From a checkpoint of a small mixture-of-experts model trained on Wikipedia.
Experts: 80 experts in each of 13 layers, 32 dReLU neurons an expert, 4 picks a token, a softmax router.
Training: 758M tokens, 6400 steps.
Below are experts of layer 2 (counted from 0) of a mixture-of-experts language model. Rows are named router (the router's row for the expert), gate (a neuron's input weights, with its number), up (a neuron's input weights, with its number) and show model dimensions 0-127. Each number is 128 + 32 x the weight over its row's rms, rounded and kept within 0 to 255. Numbers have three digits each.
After each expert's rows: a language model's description of what the expert responds to. This comes from a sample of Wikipedia text that the model never trained on.

# expert 13
router:113091140110105164077191153192072128144140145144104093130090114164110138088114122123075079111165182120155173098111151085138094130159155105074092144152186130147136117126087139122106149129111136111110131164239088136224177155099148099103072178179124129113171199113122099131071167077158151133108127111114131141118148135116067144117126119172131155165142088160131115108144132151125162093144
gate0:083139133100163155105166081188102178197128127088171168124138098092144152164085118160103112141181115154133097131106174133096147129111168149135064169106162108176132118115119170091106213112163079114112162094143168126209122107175117095129147157173135097106111141091183169105055137100136078177140124133165053156103078139130108144143121163120146104134107132142096087168116114161119169116115
up0:096150131134135156101121144180111164114085102042146120134086131117101150080104175191149108108190089142157114135177093141115121172109107147087124094105070128111089101124072150087148115096173201144164130147153170130181119108140133144150143122185105103122094072122153120141107142158124123126113072098255135147111117104128115114146141144075098110122093166150143102117055164145152159130154
Description: Prepositions and participles in sports text (by, with, against, including, replaced by, averaged), plus colons, semicolons and pipe separators in rosters and results tables.

# expert 10
router:143112123102153158103149092167094100119165130113150075160076187162152111124099141125108092159142129183188205084156142123125133173171100111045121101158153143128146072153115091077128119179138138162117147172133136104135165152069131129070079153202171113126136209088136093116126113129176141130112140121125116093139132102119079156108093097157153178154097113176074127120115106108143181070124
gate1:184118144168152133029116085149105057125145140140121139114115093142170158127119112158125136116093130160200101116170159132156088113127163124102130108161130153177151118113095088083135109092128107136147127199118081093112119104109179151101064161153133152119105105112090111108180188140157169161047163121175095150176122128197146196152098144141154137117142151158097126075089089070147110120140
up1:124125149172150136077131071145140065109135115112139145099110101168173158124147121202094139068125082114145156121105146096150105077152192108109137121148068162109104152127137109103133078099142106102146105174099119158111128126124115160078044115145152190140137091111146114085127193146170144136130167139198106105140116120186126196112128094188173148108163093157089175066074101096136100128151
Description: Final pieces of proper names and words, often closing a name in tables or lists, such as -ville, -son, -born, Jen(kins).

# expert 59
router:131113139079135141101161135125067115127213124157094102150078138129116141099130108171085133144130137141141159088135139085113143194160118057113139116145139133106181076117059133141080133127108137152136124137178089080143148133118114154099096187160114152135125225088129058141096110074166141121094176106124091114081103136079060114081115122112177165129112126146120137127131112149071190067096
gate0:186117077104179105116128110140105137075207090096101063207159121096137121138115101140095123139163201086158122118132124088126138168181072090140136116145180102140135108108053084104149156129202121111171147129162102088122141151150109121091161176140161122166158147087166165121107137106195144133102123101181089098137128119102076175103112137114106182137117108121109149120121137188135166081135
up0:122162073146115080123173104133168142084155115119137120098077173109155160153162115198101114172097127106096087061151101133123125148091136156180118074096119094137144148132148146138104141097126101038118093131129119115095114122155024084150119161141080122114159167157156158126127121107194168055160152132094139133088077122105130120128077075131143159143148111064124083174119138143105120074093
Description: Commas ending clauses or separating list items in prose, such as In addition, and However, also and before a final list item.

# expert 12
router:109119118124129151100180105124116096130177119118130088141105133117126181124078149113084118080083148077118160072106127078131124109202154092118082105132149147103166086121076118098125167154097149190141115136201059047192172107115145153124061165136150131145139170089117109090082147119185188099130163133077146108110163110111106123095135085145142181109132174141157110097133104178092156134123
gate1:091151212094115137180153138109185172107152163129120093161190133110133129108088162208145111076155168160135116102108169112145131072089150162095145146122106135169145077127118105134159138172104109098110058181187105130150141100156144145101111150111158064175101142125160114165169067128135154095127145102103116130154173151163099086086108074127114121114097148124091072084176141133067096137109
up1:083149146112144099092166148144118156095167181128133077139112128115117173117083194131140107089111192140146135106087145110164095118134119125102149167151177107146179043154120163131122146154085104111119118150233159147148130111096162114130109161126142138169161151117150078193133129087150165146091174099157065147168165123168051102109086128144113176155140133133120099108175105165070125183103
Description: Sentence-initial words after a period, such as In, On, Before, A, An, plus fragments like as in tasks.

# expert 34
router:109109164101130158118143111156118082112152125136120030153118134135143159125094105158070108144119145100125136102115136113123101133176108098067140110143204141108177093121051123138076126110140131150157142145188109116202175136111135171119083153101175143104093198148141089132123197102194124123105167076144103069113167129097099124107148067128145147113064113112122155097140141175083177076128
gate0:105117131163164100151132160136110163088106151122100106079123126127145067143080123163115156145126120117101143098081167124108173070150123149121104116139094146112156157128118092149141066078084141092120067137092092191121171119122135136139142155113161102202098127151182082070089097068124155114109189146155177067143106099068171089167115099120116111040138077138116081061112136146117132107095
up0:115109090140159125125168091088154168109101178083090118120134089140147090160084097101118109156092113090124128089097188099116144103167097152076105101169072143120153115153104087145126145123118143091073068174134076168105119095116165154143109158123135120152069130120128089038052130066163117129132169138129143105163099134093132137102084156109137172111087168145100121070122105149102181071060
Description: Opening brackets and quotation marks before names or asides, plus verb stems waiting for endings, such as ref(ers), diff(ers), consist(ently).

# expert 20
router:113119135082144143070143118132062096113167106100116116197115116159173131081110174136100098120146105105158171113139138117121117156169085096113133124176132132112162104127073118090124130172115165185156163137141094146130153189087126156120102156190115120118157202104171152100164114108157181141097185117169137102128169082126129164109104119122123202143094063176112145124088077110137227087113
gate0:168121105154149161134129187106166072143171184094130085132190166164103169148134141114106113183167163146141138126105115122134154197146119157146140105082093098128169131079163073167177151122161081124110172127127103168174061084080081143113155151135081127110140119107078062130160162102123119078139123118141114142079158153117162154026079119120106143159152091117127096110144088138175130118105
up0:141138103094179131104109130137174081137166146088137075165160146155150137173148218095072101128154096116147156119154116115115112161175080112137092080145108162122143161088137110169169169158151090124045161111114134176179110094082115143140128156153106106094128145135124089112091185103146153125128103091177124128074181155111135104063077088105082146174106107062125112083116111194122136145101
Description: Words inside proper names of countries, states and bodies, such as United, National, University, Zealand after New, American; also Pld headers.

# expert 38
router:144095106091134140096191137144058085096197117129124085187120140113125136108116146161068110137106140105137157075148179069130097127190171087103178129181161147126147062140085158126111102163089143151107136129145092127161173171067083137135065174124120095120153173099169119137072139110184170126111172085143120081138182116136098133139125146129129158153146111193085110094138131153090148090124
gate1:148120096109133129148203116144155057144133113125111108112102121113098147182113113160138131125147172062162134126027095123125114093174115100119152216167110111122118062112023140162115130138161135087099114175167075117129132154131150083128080185149123130165083103101130069142123103125130201119146103162089109130126130146094124091103146129098123145124086207125099118125107113119137095074133
up1:083099142118067121138193088121128101097122110148113156064080130151138139154124115148143138133183129118107088104130082125118099134113154110085148135110102131113144042127055156173135094178141116108075123161127060117094150164075192061146097142174094140147096120075137123176106106155175202173168096146124119154135100129078163086132134096097113150128159183159125095127088133096129107062133
Description: Row-ending pipes and line breaks, semicolons between list items, and closing parentheses in tables, discographies and taxonomy lists.

# expert 23
router:160103144100087125098164105158049080098166125116136086203150148119117135140106181132072135111118141136168188112117161073133138111200130102100145106181134109154182136130121096100124132157108138173092134149145134132124158135097136134114090156119168135122156165066133072113090139039188120137089174068100105128142124131115116137133070117144136159153093068181098123149095077105091202102105
gate0:053154166134126130113125192152143120102154103102067077147087169084160102133140078162076170182181201134087134088104127095155148115201140109106152202110111120081152116111132135141144158137170093197116133096124116122139097142110078121113121114107156149157192107145075118100104135159131126106128158132181129108171145108105112064174066101135192157148124130149152092095129156119134149075119
up0:124145145125126120099089242129141130087123121181027117185115132158108154114148082131117156175160127173095053128094126096142161088131119076101140156156071151094157088152129120135099147134180082147060122079128141153108114126096112099077110100091119149174159100174053107147097142153112109141127121120148066127187152129101109085139106117103151113130107136161114153133110105111065172133141
Description: Equals signs in chemical strings, URLs and formulas, sentence-ending periods before new sections, and month names such as May, July, October.

# expert 63
router:113141127105162110073171101166095084085144111125066105141107100093123160140147175133073147105109112111143144086092182096157109125165148097084118168175131124112233108093101071078100141101111175161121141133187060106176166125111115169106099142133188155133126175087155093134131159112171159070106179114112143076152114128134098150123126130123144157108142110149160187101108117209117159120150
gate0:092140152158137131140155133115078093133154087093145045128144154119172122113135136124093036116190162071156111083233168093131147136115124115181128160066154108141124100099128095140109121107096128111109122141154183173170125131141140113136074207103133140111215147112154129148108116097163178143137168088141113142163138167145116153133129171161132080190108126114133154110175140100104181119143
up0:121117095150065134104160138124041131117108149147052113157126115115087124068110120118101096104125112143118187151164134088149128116211117109129149115147143117108132079081110137188117148157162118156095093156099075116097104162146076097072156142098119154143173179084097116170127192084145128132125153063126100073099146145063126108084076134184142186148142091112130122097146121124154191125155
Description: Capitalized word beginnings split off from the rest of the word, as in Pro-gression, Bu-ilt, Sh-uanggui, O-gata, often in infobox fields; also extra, per.

# expert 11
router:129096125105156110112185121144075074097150122122107104153128100172105183097094132111087115070125131140109147090125161095138135182201143058099121173139174141118198074100084124115111154135137141140153123115157074083149150168097132160124100173142127155135177161134159111098119135101194129119112153094115151112089153124150045155076143093155174171150148073130108160112146091155081182067086
gate0:154118113127111146108115124045109116138140091124168184104116166149146096175167128126130110083149140186159102085173135121203112147148123107185129073170165079158168124155127131146142097124148094122135076125145116105128140072113145119144157130124255093095066181114106070098151151125160120147156123145113142162184140135135195118129144151092167126102137137143120142095148120205106182144136
up0:186112176157117134138132136027146074121099092124115133131180130171118128155179091155108088090112158162135103110148129160166147208157146109172154131151139123166112124160136108112117102089134108104112081135102083091122105098107145135129150139160249116104073138131133139068145156158151139118140113134085127152175134149102188123123137128114163129140179157122097082067216128178132167157125
Description: Number pieces in tables, stats and dates: year prefixes 199, 201, 202 and single digits such as 0 in decimals or score cells.

# expert 50
router:149117122122086152086174130186066103092173145143123099146106144135121120080096119132054105127118171101158187102104148088154118149160112064075136106164132120091173082090097099153117147113120189124149137118184111101151146126107101109116089168114102115147166198095163065117118162068176128139113170090101132083103124143112096134142138083184158150112085086190108158115111108118094180062134
gate1:131110136190182102106130122040160134152161158148136142164165139154149114152115115131129154158146157132102143083130081050119190169159140082077165100123171130123100125182108100137119139114091117158087135164135091088132149169139097150115132175172211115140129137153095102133117166118188115070132173149128088079107128141162084129141172106145119153131109154108086191100108124058178201162114
up1:108118065090114142112181110122086098164192084120109170149166118108139168092132147134115138143112146127156155105161073086110168145164157097129174165163151108095183119135062161093161087133123127201146153153167077074140165152096123126110081177176109134162146178078126086118164146157162131078154214168142160127099093115130111121104092118140193146101122129117109134075090079139135171121120
Description: Lone spaces before numbers in tables and dates, the word of, and participles like defined, released, announced.

# expert 41
router:145083155072157153090191134115097110120174122136072105162108124161157145121129123131092087142088132138145173072134143086151109145170167073101125136168139169105163129133095121130124134140130117125107150142198105079160172139116142150092069183153125108148168211084158144084106117067160143167132152086097112132118113154147059138072112116140176176151117095136102137138131092171067168041119
gate0:102093105107126119104095000123105152105091152078134144132072074126136143146133149059131124134095106124186174136171106090164086089125151133167133144127187027111117147172140130133100177087177076055120086134126117114122112135101084138134159080114149103170169129152122110132082121131114126116155135149104103141112106164127183107137094138086136113162095136143147098190154117148155124149141
up0:138082125116124109075121000156103120104129132141110163094091069179174134130100159072100082182111115137227157152184092170155053172104130141119136153105133079104135135070113099125085146166101101119115100128147103096156109105087106139142144116108172115163127132128145133129087150128131157161132118130114129147156095185129179135107072112107167132143086189148120149146138110127177115090127
Description: Colons after infobox field labels like Time zone:, Nearest city:, Preceded by:, and commas between place names, e.g. Nashville, TN.

# expert 39
router:123121130084123173134188156123091073132145196163117113142087123128141123083098137143069104143143154115129170076082125108151163116189152093074147137157147105098153066056121130116119123124097121153103096108180111112137182161106095128090116136119155143101144190149140072090131131113195172086087169091119145064112103123151111160090154122160222190103109132129155180152095125147121172143127
gate0:131118191114105115076213169119126095113142142135165114112170131120104167148081132151126107169099136140144155065125095129103118108130093129028130115162126123122152123102151131161113101177107147196106142143125144088148147091127142134124120118175159085098220093069194192081109149088173151123088099166166125109164101126085116134182142153139152112130146073179109141104135102063131097102093
up0:145155185102140135106178195128116126094130124144121154102163142110121134153066117118141122153157133107135150064103056154120106096110094112086120111163126095144125123117144109167127105114132152120094075127089181103147132084158127114166184100152125086125161114110215202119174141062165123119055092173164107094194107072136099154170090138130139178164142077159101134122146118056131103133086
Description: Nouns in biography and infobox headings and fields, such as Filmography, Personal life, career, Born, Country, plus coordinate units like °N and /km.

# expert 18
router:116132156127155142082135096137031074101185095109122134163096140131162160137125152159121128100122147099166206090124154112133128145140103137123105151190172103134141094120095118110104101156127143141109110139182114114180127117081135145127111147155171137087172196114180129084140134091169140136103183130138137074167171093169090168120050118137153211138104053188133129098131121137071163092121
gate0:172146091177106121121105126149111065113153133178139098122123147143088143162091112100149135140198079132128106131142144150149162196151160102156117171125118101148087077076077096106105095147169117098108168099120070099062125134125110114133082128152183129140180125143122149110110114116153114232110115152129150075163173156161120152129063129126158154155215106151135156122123128128119101167035
up0:134143083184115152141149176119121065103100159184129154170105139115152129152112100114139118117144057098191145087178158150127182173120108143136108129096120133159109128058077201142111105147139141113133116127105132172115070136080138132148085084142238155142145116148086166088152116098144145166131083140126149106171175175142123158110088147174115122139181130155108162095092163158135092135055
Description: Proper-name parts in places and organizations: University, County, City, School, North, and name endings like -shire in Wiltshire, Istanbul.

# expert 31
router:152085104114147131092180123104103085133163128115120098209103136101131134127090116144083081126090137090147151078133134039181125146211121059092149141167158150120178090115065087098116126154124139133135117149164090142124159127109082135124017145135174119103148138110111118114120154095168147109118180087112118075106139095104063133129108117128124139117074115135144153094112100128090172056142
gate1:124098160124113101110117156086150069171107142121137115186112137154150165119103090073140116077188111132099100119133162052178153120187128187131141145184127170119111139148134179098150110160151103090163118189065092125101109160133111163133079146118115135099128112146099062063178096151123129082165124110151098142060087139123166101082106112124156133162154122116181206112152153090158103168153
up1:108096163147087094101141160092143069104134152132109096161091095148161195093092123041099132132179105102104124132092173056186156125153117176142114118160134192122135144151136182101137120169147110125112142163115133142106101165153121131110074139125143162118133158108131065099159127139152143095166116109149100115013126176138158148047123134125170134145147149120172202141099185129121116155153
Description: Bare space tokens in tables and lists, usually after a pipe or punctuation and before a number or year, filling empty cells.

# expert 52
router:111107142079154128080175143144082086072176121115151101182088102117114158090116148172100078123150142140122145055134156113161118142159132097091130135131182086131153065090058118108091146150132156114098138188199119132143149128107134135081089192109180127150170154129170086088099170076173167132097132104135122122130130151132081162110076107168145169124115116180098105139125071130076168086098
gate1:149119160136105128139104172136089138156105095126154067156124139111073179156165149165105115103119171137163139066138122141142106113152192151143147138157156099137154113132101052099118129104191142218133139134167130125141103124109069120180126156105150145072108107014090076165153162112145151120161144103090114121134150090142120130141148142105105114102120134048142131137125087163096177058196
up1:181117163106106136143117126101118151171101136147151078159143101085114149107197153155126109073160176121166112102119131142152128108171150157113114114147167123156135108138070093086122125111210137181125113120177127190116113097088106159167153169089153150078097122044090104134142154128145149169132168154089109127172100100180140145186116127057107123098134144024139167135146130141091118086183
Description: Plural and noun suffixes ending a word, such as museum(s), select(ions), hous(ing units), Hon(ours), before commas or "of".

# expert 46
router:141111112086151161037193126161087088079148115097145146143093117145154179083118111148089101149125125114138110094106128094135076165180094077120112180186143139158159069093074113086121112166107162140116162147144052143170169190130125094107048187195138146129171152104109118137137148096147131104084139108113120080092120094118065132126126117135128153134139123139151135111108098110140198093129
gate0:114098092124159125076102112109142127077162143178075136202134110188118166071107109112125153162113093139135115127121103119093062186110151103174132190187111131114117122127169051118099154059093138108145091114134111161069101184082182156135101109139110114169141184127118056109146122152166139111135080178097124131093167110110116135157130110184130150145173136135164089088152137102082170119114
up0:136121126112171139104125176087110091031174088157149157210126147144167184068121103100131129115142123134177109096104108127107087195138143086145087181115098069150133172187132077109108161135088165126149084129161134156113074144109181145169057093136104108172096153164095091127155157158159100133130098136135097130093154056099112135144103085133128139152151123160150122156156086099104159114111
Description: Middle or late word pieces such as lic(ence), helic(opter), Cl(ass)ical, plus empty table-cell pipes in filmography and sports tables.

# expert 58
router:133119159087131146097186140113117089121201111162103095158146077157150129148087160122063113099133131158118164102103147061131080180171130103092108148190172148152183104124133110110124121117124147131065092160151078105161176120098128134108106150120192156127139238094140093122121125088178147137141206092107107109143195130103074154130107087139143177129106084126112137106168138141118177117118
gate1:166143128115118146118108158070132126148161148130080170129120110120113120140159129048115094115182170121201118086076134105100103187157130176097140156122163164221105159147124129108141131140137081154089116166131116104183109110084132115096101129121183156100130139114102138080109085133145171097103192169160155143168131142192103145161163127201137217179092123088126100115128129158082119132156
up1:114136122098136123136149137095137117138166155123098126107155130100094116165172075054136080129203159095188125057122117136073123164159142149078085150122172168167118129079148160123123104131122074100125123155109090111151096128087153147080140117151185140102162191092136086064066118148133123127140200156195157115153167137162133147189118157163154158170087167091115105116176102129077129139116
Description: Opening quote marks and brackets starting song titles or notes in tables, row-ending pipes, and month names in dates.

# expert 62
router:101088095144129162078168117194073079120176081176140046167090116167137121106079144144056129150122172123129144085111145115147126146155104124119126127200160117078169087116091141104128146152129180128137121159203100130146139142108131123110060154148120105143131191108106091142107165088172161126123171103166083098102135132140039147080099125133162129111133095165110138136122104126109187089089
gate1:163101127078211157120192170099096157100161105123145089159093100107147137117095138165049126093116153113146125148148139133153058209108137057074142181151137137163100142158122100099145123131117102128132209121119087109183142159134133156089067124064108178129118141097102105140143155141174149115119162075123131107149071094124112077076138105118128148103145128079156122104116071159127148092150
up1:155151134171115126088144165112111148148182157114072168133116138139074166115099137098054174151103153169115145097130141066121085112147164117127129110168148138094168066122070139112179143150125162151112103110180093129141164163158159108120081177165117196135119107069108127112144136114150121117162105175127155104180099090176134143044166106126151138115082120160132112149127052159154177116208
Description: Lone space tokens before years and dates in tables and prose, such as "September 7"; also ven in seven, even.

# expert 1
router:109115095065140126053151176148088114085210108121151101192127108137165152090117130160099119112128171141175161087158122070153109145171111071081128122185169115134154102136081082098101182147071135193148114114133116094191200174116152140101078138137165129148130159144126138127141143073167121158143130107113110101096128122081105153138110093142155145119102114140127127104121047121070161085119
gate0:151168120127196056070152169070099100146124070136125142195129088141120172066140180152116158152137121049134161078116122135180130151117169099136087102106116133080128091145066075139111139181091149176158109136137070135142174144117161143091123116171076137141157118108143114098201153103126131151093064103098114153140115139129115197124123179171096140114125119120102111148150095145156156100146
up0:154146086053175064101130154102145119179090075151175117215115086120167159064126128155103140117157106084138098100133100131197134171144182117153158095116139139091097103168078128136119137168087095149189123133081085170118168183172142114078086147157099108109138137109107120107124156092132124169124080090116068119109106147132143180126145140134053121138083131119141136158095146115098159127172
Description: Full stops and other closing punctuation ending a sentence or clause, such as ., )., ." and dashes, especially after numbers and units.

# expert 21
router:115115124112139151080220120146094109134172135142119083139114122141118115110129124106009078139111151093134150059110138054126183181191140066117097117136182169123170076119042091109148147131123161134124113115210075116138154130121114137125097147146142131119152170106129090112105122109187148124104169076114128089077136115103097160130108103133149136128108131145147144094152104131122192091103
gate0:166123082099097122079157203104093147106169151116098100137095097137156119130118109156055154156132064121118163180130135112135146094158155079107162093124143181105151119116100173143161077139122109150156137105154100086114131124184145147103048194167098158128108190128079176099099177067135162133073109124184144073129104049108078140133116123175094127136118105132121127156081122164127125099133
up0:144133152155114062064196164164113103128103164164083077113120124132170135139141155187132094149104125125146192132139122120113116129120141122150110108116145124146169085105086181130099097109102120177068195147124158134142146154116167163108089112132139114103090158110097147104072147083145168125077186113119136108105151056114066228107095153187111167097133132146148178139091119110094157099075
Description: Lone space tokens in tables and dates before digits, plus clause-opening prepositions like Following, After, since, through, with, as in Following station.

# expert 56
router:136083147116136144102164169105080091151187173139146093153103171137137130074119110116099131118141156120201143072134166107173118136169148085114080109151102177100158085129054120122123110153108160119094116122183087142171162137097142116080132161119123158154192173128114103086090187097159139161097150071127112114140086170080117170085125114183187159147134083127141131112145128145089211080132
gate1:162119107156144121169154168113105184167153094124149170110140115148058178117152069090129126130145051083142167138081112152152152193083140103148100101112121107110113103143134128082159116195092054145118129087106145158165128120123124102114120184103126096148074146126091162072153166101130097141130138125187155144115126170170159206121088166114043105170148171082140149126141085149093114123121
up1:102074165146167140144177110144114132142174142136152123125129140204093186139121070118090055119180098121130124143107158103123154123164143061136126108164081137152142056164101116089102128189065155205079147133139108179148156095110105098140125146124131092123133147097104151054120111145130096107130156187165082150106087151171151197132110168139090114116165125147135158138188149193115126118137
Description: Past-tense verb endings and participles after was or were, such as reopened, appointed, made, used, built, flown.

# expert 53
router:141062138108125142080163117141081057124160140140119088150092133145131149137140112107088136101125132128183125093125157084122104149154142089090114116162140149118173092115054104099097106072112121155118113119151104085177170110134129170098050168142157166103135170108122059170146142103197152118081212089093174100130161142089118132129123076127146143121145149108157182097112124200117171073165
gate1:156098138059141085070164098191133145113206147066138153192137132141163139076092159174097096135148156153175191101132129080134149132174150112072112126124141118101187081185101111139128140144133135158128160104158132134143155155152135099099111169131141109120161153148134111123122162088148116130113087109091101126088137086142061171071116125169111178131075067160104129150084116122155190150071
up1:139121076095123085133155090159079112132154098087148164133130091131143159039068122161087082118138123091157191108127112124087151125161114133157139112166170162163142061127111125148132190199178180164140129148121153103137115099142103121104198155123130138121177161093076130115127165162207109098137127106118132095137161073114115146088115143097085149177052130088117166170112171115089108136133
Description: First piece of a lowercase word split into parts, after articles or prepositions: synt-hesize, inv-ited, dec-lining, reg-ulates.

# expert 60
router:101069091132144121096176146156081134135165119116094100184126135133143128093124109147063101103150139096139121078113183039144128147150097091067155128141156132129154116127106079111113145131145126213103133185176070126154136177124120123098099184148148112121180152093150089107101154076166180150119151067143092106089144103124084131118121081188133178102090148161143163102111052134123149092111
gate1:151155129139131085122098124152111113158139135071192153121095123154093130164056093127086107125096233135147122091123114105202095123125132137162072096168129152146127089108181116187122152105150124180092126159128006134145141131135104126096154134069108122111120160094096121103111118055169119131171146175100136136089139137110107140129168184116096135131136147166121180123142112110139205104105
up1:128128146131135116128131104086061184131165118111111118128130147100094125131135145118109133160167158126116164166115139135166100174181136065102084173197088109143105123153102149100108159167119083119190128114168097120116135105078096120102085168125155145137181162157162089134115116059187194151166165081136122051136064104109104139110087131135149156141165100163077109173111161152104178048145
Description: Prepositions, conjunctions and relative words like to, of, that, as, which, who in running prose, often after verbs or commas.

# expert 54
router:136127100109135151112158109096080131089143092096123082162059109131111197103121150120088145084109120117147139102139143094169124144208092086100081107146141115108157112141059107079148160109162165122134141128135096100128158164098132144100102159169114179089144152090136129109151156099158134112084156027149098073116137150069099195065127138091122152129132171125114182126072097160104188090162
gate0:105169087112091164113127082189136153143191070095192100133118076079140141149136187164106135143123115162113142146142134140181175097150156166135115109154166095079150121158146083085134118117107196114142161116180059133146172176166171190125115207103104152122096139166139105050136111127124105184147086120137104132095151158117154152051106144114173115132186151129136148132103111136147136135132
up0:073210112122140181155104123106066166119169118079166132163126086095161154127169167193127173132164097119106156138160156151176121113150145164124153154141108159108103103148146107054104070106077159170115172115157090134190129170162185123119155172090096171127140117137106139105122109092125121151125142149096067129128126191084102157120103195126153106148182119132131091129106171137097158182173
Description: Early word pieces right after a first letter or article, as in Pal-g-rave, Pant-her-s, Perm-anent, comp, def, bl.

# expert 55
router:091129143064148174098157120132096105045155122099133080163116149097174163072108147174113130138125102134123155104133125124162096137156128059124128146170168084134159067103112124122110096133090155132109109129140126121174183178105131124075096180139173144153134169155159060126135213110167109155131148064123103070101110085116086137139123104154177187132125126175090142140106099115087200107094
gate1:116139163115119126088143145113078040156167186152136148143118156150108132154117152107081048131146152109103112097146153093160102125111094085090110173103135124148208106161114154146161123090126085145102121106146138103156159071113156167172118114165084103095140147082139108144123136092179162124115116075156143146156174168115086123123120129177188118143204194172089139099132167125125223141153
up1:127186154156112193134172128130138105137142168171137176086112192150134110100122118130135061139122122105114108135169115135131101134100105147154100183112142073191130086148134166174111076082120097097110081119093142134112153071130169199141128132142167113145135169139192125138132145097126121178139109075158114108199131166158116121140154143132177100154195193128051107149093142079151182143174
Description: Collective and plural head nouns, often ending -ations or -ors, after the or his, such as populations, season, series, years, company, members.

# expert 2
router:132091130105138160086165153153100107152178139139090040171121120113140127108088171151098091137088161148123136089130151069127122146156154055103125122173162144136151107130069121086121167107128121163086143137203090110161161141110137130087070179190130094141160188092168103154104124057149135124088130077111122121103115115126055148090141101174143158151125103134123145127179085157103185069147
gate0:072135122095117121051156118137104110131137138066159148140144126106162174142113170132077096100160133164134200063151190100117159141217141090132065174126141100157128145106089130155113107163183127158088097135184131108140148159111124138067130133180159095088144096187083132122091147120170140111130168088169123078170097108184137145139137124150117147180160151151101188120110089129135148171108
up0:102127069130100120115180112132144097085151108088143169183090092144138100104119173108039104174034149150171157091164091063121147102118148057129090125127144174124098087122118136155117183158114128117185120138145101093169145173093144103104108172163182140097087126110101128104129097157134154120143173168154109112138151127134126158138067067120114178179082118133083167162111154154157111111140
Description: Commas and closing "), " after names or parentheticals, plus linking words like and, by, including, where, when, former.

# expert 7
router:144078148144154111097159117155073105084190121174090115137092139148124150097136130127058172139111151090176169097132119119141129143161135089151132105175132147143209078117082099130101120070113121146102121093143107102163138181096129115102104189135139151188143154097109085136152135068188175099113164110108147124044090149103091117139116069144187157094082093138147140107115084135083185092135
gate0:127153132090168104116167108087090076103112101126141109116100075126160147114124167172114049076137152097150143129057168118178118146162113081137078098165140166164184113114140144086176105148090150155120130147139097131166195074099089099080123203151089099092130139099110108145089161101135144165122148100128095143093114105134046153133073129149123175118117146141066163133112166086077161099128
up0:154157131096116138136182194168119143113173168108133102165119083082120132119056058130110108143071148151133103088144164107157175089170167104107130150136129151084158134096076133107133185189121210156173094182162140109145044160136154115095117117180150129081088125112134186138105111137137103137120122083150101083080175165095119128121080119145152110162160122093171135093106124152173144141151
Description: Nouns or abbreviations completing a noun phrase before of/in/(, such as plant in species descriptions, units ft, km, m, and term, value.